config = dict(
    n_layer=9,
    d_model=512,
    n_experts=40,
    experts_per_token=2,
    d_expert=144,
    d_shared_expert=0,
    activation='swiglu',
    moe_layers=[1, 2, 3, 4, 5, 6, 7, 8],
    router_score='sigmoid',
    normalize_top_k=True,
    routed_scale=1.5,
    balance_loss=0.00229,
    balance_bias=False,
    n_groups=8,
    groups_per_token=2,
    init_std_router=0.0152,
    lr_router=0.000479,
    vocab_size=32000,
    norm='rmsnorm',
    norm_eps=1e-05,
    tie_embeddings='early',
    optimizer='muon_variant',
    lr=0.00205,
    beta1=0.95,
    grad_clip=1.0,
    batch_tokens=65536,
    seq_len=1024,
    train_tokens=462600000,
    steps=7059,
    dataset='wikipedia_en',
)
Below are experts of layer 2 (counted from 0) of a mixture-of-experts language model. Rows are named router (the router's row for the expert), down (a neuron's output weights, with its number) and show model dimensions 128-255. Each number is 128 + 24 x the weight over its row's rms, rounded and kept within 0 to 255. Numbers have three digits each.
After each expert's rows: a language model's description of what the expert responds to. This comes from a sample of Wikipedia text that the model never trained on.

# expert 19
router:140155113130131076122138110173138147098138129135134123102123088083133080118143116126143126138133119139129143142139115115135186126128097177115130143158108118100127106123132126127119087163117120140135093141130135089159094102103110115150117127156110109100127104098123098136145112098124117121136155120100180136136112122146084137107117132161128129146101168173130118147149154125144129120158
down0:146109087137142109111152103162112108156132147116136145121185122130143127105164118141103135130119123093115153112102111162160146144112128123153160135130130091118145138124119130134044119142135136104140135099125108173101130123120094089135172075121124124125128159138089119127132137129111141107164137084144146113106135137166144142084127124158157112142137139141134108129136132143108111141159
down1:121081191150120097147117099134084128179144099149118195118159095130155151133122115114157163093109106116119111141151136168161123156074162156100109159167150139127125101097099147100127133168135111160120093144092164124117119156135154174172144154080116124153120153114104068107143126104124165104127129108117149105160144079116144150130122110090116115113118125136128122146152149129132133133127
down2:099134121145151153151104131103114121099168113128111117106094143137175091123095132177126110134136123171135098142126120180150154140086143137114136143129114115114120092081124138151111122117109131158091153117187134112131112123184156142100105136125106136117181134100068138115128100124106130128132126137079148141143155124121144117137138142131163148143101154092138078116154117098143139112146
down3:139128107072102118183132104165155142118109114130079138099117115150141117121160112115111129122063107122122156159154110109147141100088149127130136077119066159103127117115103123124115127123095129129138088123123123131160150167105172105136098100144114103096131102142140165124106136112166122118125162096083144165131131077137162182130087174117125112140127129111109101156157105139152132103122
down4:148142112121154123118107095119141144129107118136062091144096114121112100112104086095102112111121124112098103119087180108100125122128128118100147110120096163112151175062129150145145184145135157130125126078090159101132147100107159158150117161127157084095111154137126131102113138152123101157136113147114106119125123137139099122137122112188143110080094151127143098168102116158101122145144
What it handles: Adjectives and word-starts after an article in expository prose, such as significant, known, small, different, un-, dis-.

# expert 7
router:185147175103139133136125135102179165139071112089127070110163084119122104084103117130112132102146127103093127145142132111145148114121139169126160159138132086120143146154140148177130116147125124122114182129107148112117117115116127145185147154139125093134058142108174118165118132145104049138145113113089131129147126166105102125078127134128116141148093122114097079112170140143140115162100
down4:120107085086069099107140134101094133144098142141129095100063147185134153173142119155141118149154106123081150147087163149141125126092145139158159114134170087101135138144129151070105169163109154124097117109116055124157129147147111119132128100141136158111178112119092132127144147132160123103127126132154141100159122123091125122130112148138149089178128156119122121104125124098118133150151
down5:116164133103149147151092115156111155129132108138135141163109151131114100153124109113118138073168158118106170126128097140126105148120150166125136097103101130113143131152111124107096103121081118159159137126086159098098132110143162130151138133088086149148130104136153118117148160121154113135106108159133137136127126159156157125191113129128134103130144104103114161103107153118181121099169
down6:085111149155120193116132101130125164144138081105132149135131135087142157114117138149083077150118125111132181120158142133098124152119098114101107105116120115128086143115105159098147123150106100129109108173135153154113109119167108130146124147136141167148130090124095119099134126140099139108159144105127119091115140071109166112107156140131123110137131106155122135127101135163081141124144
down7:151149142104110104133157135161094121107131099113147134081110141162138124155111152141126152143166112109110136147132158075120166095142086111140132105136117119144095119088106104130108169120137126154110162108170099105141117136098099141081097140125138131140129139110135121152146117089160140092133174117132130100130091119078123153155096119128135141166144116177134069134130119155099166087160
down8:141115131110172112115127124119113156141091101141137161121119164106169163150146105103100147122114116118153156143127145108129103158119143161133108135160124140165140110171094143146123122141169113094155117138132134133122134092111108102101153139127157144164101138173148077137157129151129102129164138096131179074149154097106104162108155178115125130145118115123121163171164131110097095082125
What it handles: Mostly semicolons joining clauses or list items, plus closing brackets and number words like one, four, five in statistics.

# expert 23
router:134117105138088154181122122147124132104131174124136110135157092110149088101129144138118104137139124173142116140148120133110117130117129167111144138124141119143136097183106119153121114137150134136145123115091148103104106134133138147107126158149171129095140147116180114114127118156131144156141172128113139124136120126141113174119142196107116129122099107139111117125136133114134111150099
down0:141125178119129103097168134135150142142139107199153112121130072135156141105105099133139131174120158141095110160085160123114136151135138145134097123127148089118085098137088149144102139118099127133111125060100170094113155142125161144133119152189119137158111135126147124113140078140142137120120147164131116162086143175124157070107129122135088120120151141104172096133078123178083121139102
down1:120125134077143119123115151152104109132125131103144133122141135156130173165117126133131129187109106137146092136140139166121144119145094137119113133145160124135177130111207158167140139092110144145114159111135098144121105121117126131120136130094105131160141146131121180169075112106153103140130123108148137119148134137143164139126101131122109140069183100125106089128118117125109142084173
down2:117175127138112144130110145108118149096139124155133152157105176119108095101143147143149115083119190112163116122146179142154113120150131097147141125110082122155139166165173157107129092132137089105149125162112095127096177123068098172139150125084130144167124094122159155130137165150133145158109099147142114087135151111106147134167101151114129135132147162102155119136122113126104143105128
down3:172128093130143136142144136101100130121122132153144139108119120122139143115156130141129115136150155140089112145110128130118145133137109086153145150152128058149169116108189164142130157160144118150145173107152142163101139114150111145168135105122093118106118094096136124123127101150151155229116130126130129162164113166149126112122119120108142149131137117114135138164126106137112072136116
down4:116155139120155143118128151143097120061108137110179107114142159103099145141111109100133094108138117142147102155151097110131140094115121080093091117125123157168130116124124130081143161151137109119112150148092123099133103125113124070143088123125112146200119124141102133138148158128132096181124131129099137099124162132116126119138122155131141098110077115161130141091113127144114115106161
What it handles: Raw byte pieces of Chinese, Japanese, Indic and cuneiform characters, plus spaces and === section heading markers.

# expert 21
router:155126114146148111160146151160168141155077117124119122143169136102152110052128113145151136091140149112136155135125155125135163119125135127102144128125142095100126127163137108154110131146109149152133181123115154090096127122135123142150152149138139122122124111133141116130148137114082107152154136151077119121159110136094090107098102142143110134148112119126108143112113142134133114157105
down0:108180097096138116109166127119100138111174136047102161166139138106123137125138151094130104113135139172138117167124112105157116144127148111085131122097175114147125130126153110166143119140099135152117136112175149192143149107141124103093145144116150114103150141117157121104080154146135132131124154130162173149116083102147139127148164090147107130151141154105157086088100174149154125154122
down1:114134124095130138167096169126119092095103121159124100120104097101119113101158149169111146119188148121143130085128142178128098146137121139142135113134109149168157156125144124076151145179124122149103154148126103123132112153167125123159128083112146152115169124190115151128115111166157103106141114125119129127150135136129125097133101133135153174151127150164124133106136188158153094123135
down2:157121118139133146103133112169182151128135138151095135124059152143171093112103117174118178099155079115157130119161158146149151127158197174194119128136084132088149153134124132132176109151160127183157113126117114145107132091160112127109114111117154126131103145137113125125149128190118159087151122141149133083127115186167148126097109125160143107136140170146086127104162130087190117153145
down3:120139157145127145158161076105142127132125142145147089153126115122138122137138083119136132145155117106116131157103089162105111082086146070109086153121137074142117151127131160095078118151107132118122108118106175119105106065108118110137110089147103063119152085086105113164130130147121121147153141138166095135126133145137147120157080129089156099107114109131178123144130106110142110109118
down4:142141156143121124157124099115098128115123159126121122175150169153096124129161127142134177109131097166127128113157167170132118103102124143137099115122104132130114114100134125132096164110144148130120151120125103123111147131131116105137102108129118124120122154110135124143110135121107146154093144108159103126114119106084168149109142116118096146126132114153124137159118112118073133092129
What it handles: Mostly the preposition at before places, positions or times, such as "hill at 837 m", "at times", plus scattered on, in, table pipes.

# expert 25
router:113127134143126134176163154130167138137129135095150143140143085150114105044122114151160138143113132131108135129123134124138138101106117188105090139129127115108156136148128135130098120143122128154141146104104146115113113121107107123211131146142124108147165134115120082122120156097099116135116135114067095148147112122114131112083126134114080125151098101112121141141147133141138054142134
down4:144102115146141132091113119111126094089133142162141109126124146114107140115134121108144120130138134098159095114126164121103098158124097138151144111139153135141115148129152107088127139099119100152083137098143118138173159127081102110098140138138139110117169176117144154115122130132132122174127187120150113123142122097170116107142127145153144129105125099120153135153130106127143111168123
down5:125138104103145122133127121140094147139098117128148101144131173132160106150126155164122110085128131151121102128092138089116134152124165153119138154122073113111151149120120108131126124125138122139120108146108089154148136078184122154093101134136123107098136152126113103172146122083069126093123137120135107152125125137135119087159123134122188103138128134127106108123116113131143155114140
down6:115132151178136132142129190161137115147151174106138119131148105136164138128095119126131160102123117123162146124168142141113117110162127112118148141176127132132136113115163170144104129148153116098124100118144079147142114133118145165076137126130124108123111118134132112113128144146125148138121128143138130109124132124129131146136093125120120117141110147123111120166093106159143096094128
down7:143091149147102126134137144110117126153142126136169158160150087131154140139137115151146093134126157163094152158149119153132119129123120099155108138122121124132105081119122096124143116085127099132140126123159138126133136126120188121144108141090109142138152120119140155140160137125151129149090106114116137121110138107100067152133125132113100124183114132098143125159143109162148137123155
down8:108130145101130151115182131135138126124110110129163122107078071081122137120170140128149094133114121147121134159100130112145140129107134142161100102134135084132135129109143079169148144147142137113150117093129115145116090140120167133121128104112105157137089097131100083115112124131103125094114112154113117133084089094122143115157143132106137121136153085153141143091137136127134141140145
What it handles: Bare space tokens, often in empty table cells or before a next word, and colons after infobox field labels like Collaborators: or Candidate.

# expert 1
router:107164144140129125159143147123134129140109155111098115155134165109117120093126168122110144135105161144173135138121133153157140117119109152072156129125147127081135150129132145119165130108119113204124128146113172126099160126142134106123167182151111121152120131134123139143120116124119121156138160124098110140152136092078130136131148127156130146158131118134085183134149119149112121154106
down4:133143157145121142148136143143129118180111111115142161108094116121105122143154073120138126100134142148126146089124149143145141121105081120133107105113148114132157098187138103093083127115138122067134103145128118139138117146118156118154122147119110109125131138130109110153148113131151126113122156168124160144134154108142141155096124130141082141139149141163129115089132127134169124087131
down5:145116158121147186095095109148125134130109158123130120155133106128131086121132149117135127137125117108180138095153160148179161132106101155104161148151124128111148148106149104138085120110135139102119125126149151119149125121095120136079090146149146137141141101154146088133125119162140136134096125150114071138129156139145140153132147156157095113147161150089143143116116167125114145148167
down6:130103131121137127086109120104147125130138188142144121076116137123127141171147150144165152164155162099114115158136129092125125168092156160112115112155135140102108119143122131129091091076130088107168111096121103117145113081129140124102117106145153121114158129105116112131163136127139163121116114115102140147095115140087164089127143175122167142130145134134089148190158142060109143102094
down7:089114153119100116161159132124109135130157136109143149141159098124113125149176087127132152123114080145090130077144112127120107138082124158110110125166132129169109087112110110181148123137087126123165175108074119126133092144134126146125138108110182139101147144097116111146125158142159164083089161128112132101108152154138152144109102114133173096180145096115121097157123119072145111147130
down8:145132113136136186100112137161092125095093091143142134089131112085171150122133158155111135120085146183145093185120152128140101164109114165120153161148177143126104127128139121099097102130109143126113104133154106139133130122120179120106103114136146142111118136102130099128134142123090092149146136149100110136131136162143118100090182101153140151132116136172112123135124160082111110147125
What it handles: Commas after names, places and clauses, plus closing parentheses and apostrophes, such as "Liverpool, Lancashire", "(LLB)", "Inquisition,".

# expert 35
router:127121073191118125166079161140141133125093135157116142155151130138166068083130123120105143113118126120156145135126128107141147142121155114104146145148123104123140123097114103099085122157127130141100155161143151111112104102096161130157185157134153110138125091135144115122150119127116073148109130129091129125176144145122121134096125150116123132172129158136162114078125133144118106146093
down4:103156131132106122127125083100138122115101117134151145106138121115156095133127135171146153126126136134125137103129139150095117095083116140123156090185155134134100133128124155134104111167099123159138145129116137165157170076127142103130139135111122146154147079142096127126103155140108137141155125103161122121145111121140108103127093135124105115158150069100133134107131123146177098122127
down5:175135118145164150118089102124075153153109138086125158139152123158124141138112170104125161118132144099123138163121110178112146116083152151122140120111175108147134124104145166086074091137117110131143139140136101149116121104186120119083146118140164101102100119113142167111138127178108119133141136134080128108126117135122137130130173110088160110116105112118152153128146152129125123147093
down6:108120189101149109127116121131124148087121082124148131112102172138136136141123118101086098139116135169144125178130142107130125067121085118095156163117116128089154142106097142111099156101166146149129111138128140161126126155194153107082173141096114122082104094147129115103137122126109116157131121105167132120126134127129121136131086080123087105123130129104082151148142109115082103150101
down7:115126139142110163098137135121115164062137122075134114130133129141143103152146132149136123138119166138145140149150118122096143138120104136105098139167117160137123160102058143154109160127117111151117148149138118142105141110145070139096151121115066099110119139135104157155097140118092132146155107057088092135121107119128106132133114141111159116111119149140110108119126097134169118175073
down8:097148102140133166152128138109113118062151113133145153099112099114144108145110145128098144122144124156134098190128136127148122109141103163179131128108089160094126161103134110159123099198099133109165166146121100138109106138140119114125121155103124118174133085086147087132119126139158137096144117141091097131117131129175105138158136140120118126109110115108139123119122159129087099089163
What it handles: Pipe characters separating cells in Wikipedia tables, after names, years or scores in rosters and stats.

# expert 11
router:112151135120159125162183136173115149134111104150126144142167119116145102116122153124100128113112158149108091120127140133141132109101135120086139136126173096112120161156151135152120122146151146152110129136120167111111104106119114101187172131165136122135127126115150121124126137115085119151164111146106109113126088085102151143110158110144109141168132154108134107142124177151128107161139
down0:098145138124115114125093100123084144148137120117153096117159156130107134105135138121141112120104125130144136107147135121168107096173130106144099095126143151139073127071066152142087114163141160141142100125098107137160088155110133115149149160147148109176166140111149116154115113124148144150102122113131147128098121143174085082136143063095117114120119141127132131102149133194144103137129
down1:096111146133072136106135097135099130083129128110140127124142118129094104192089123106110167153163127142122182105136134097165115105154126094142121119087190160096141104142103173115157150178103199116087148150156169114135134146117090141118122116151117103126130165122126117116125085133148122105117141117085124146155123136093103130117125138145139143114184105149072097154121137131188123154099
down2:174163151110124168187123093097162127159099110152110109122112163148151135137148139155097136106045105105114125154141166117138136126119103095112133120101115116126159150080143157123139151143185112125166119148143098100157146161121134144137160140138160104126117114103110138118105078101169137162179136153145123101110134098144150112098080107127112123127121170131086138144136133144117134147108
down3:106116133093167134113114125114153131091163104120135129167185152125124130112081088144166130083097136132125126159138122153133122157140165132133111148137116151154132145123094141156146098188139135141118144129153088109148170108149123140129097187088114091130186110131145165136155148057108153119146127086107102091118107093111123144173157142144119112105157116127146073153135150144098129140123
down4:148149144151153119118133182132114173108140116136129140123142129150116121129156112108135152149119127167139127107168117152095121131124148121100131147133146120170123101071115121080136123153109137133161197139144143108116173154147153152147147132146145141121165126164084130103127130103137108153149156135132113120168165117135120078181094125105139153129105125167096150159148155154137113145112
What it handles: Ordinal endings after numerals such as th, rd, nd, ordinal words like third, seventh, the word the, and table separator rows.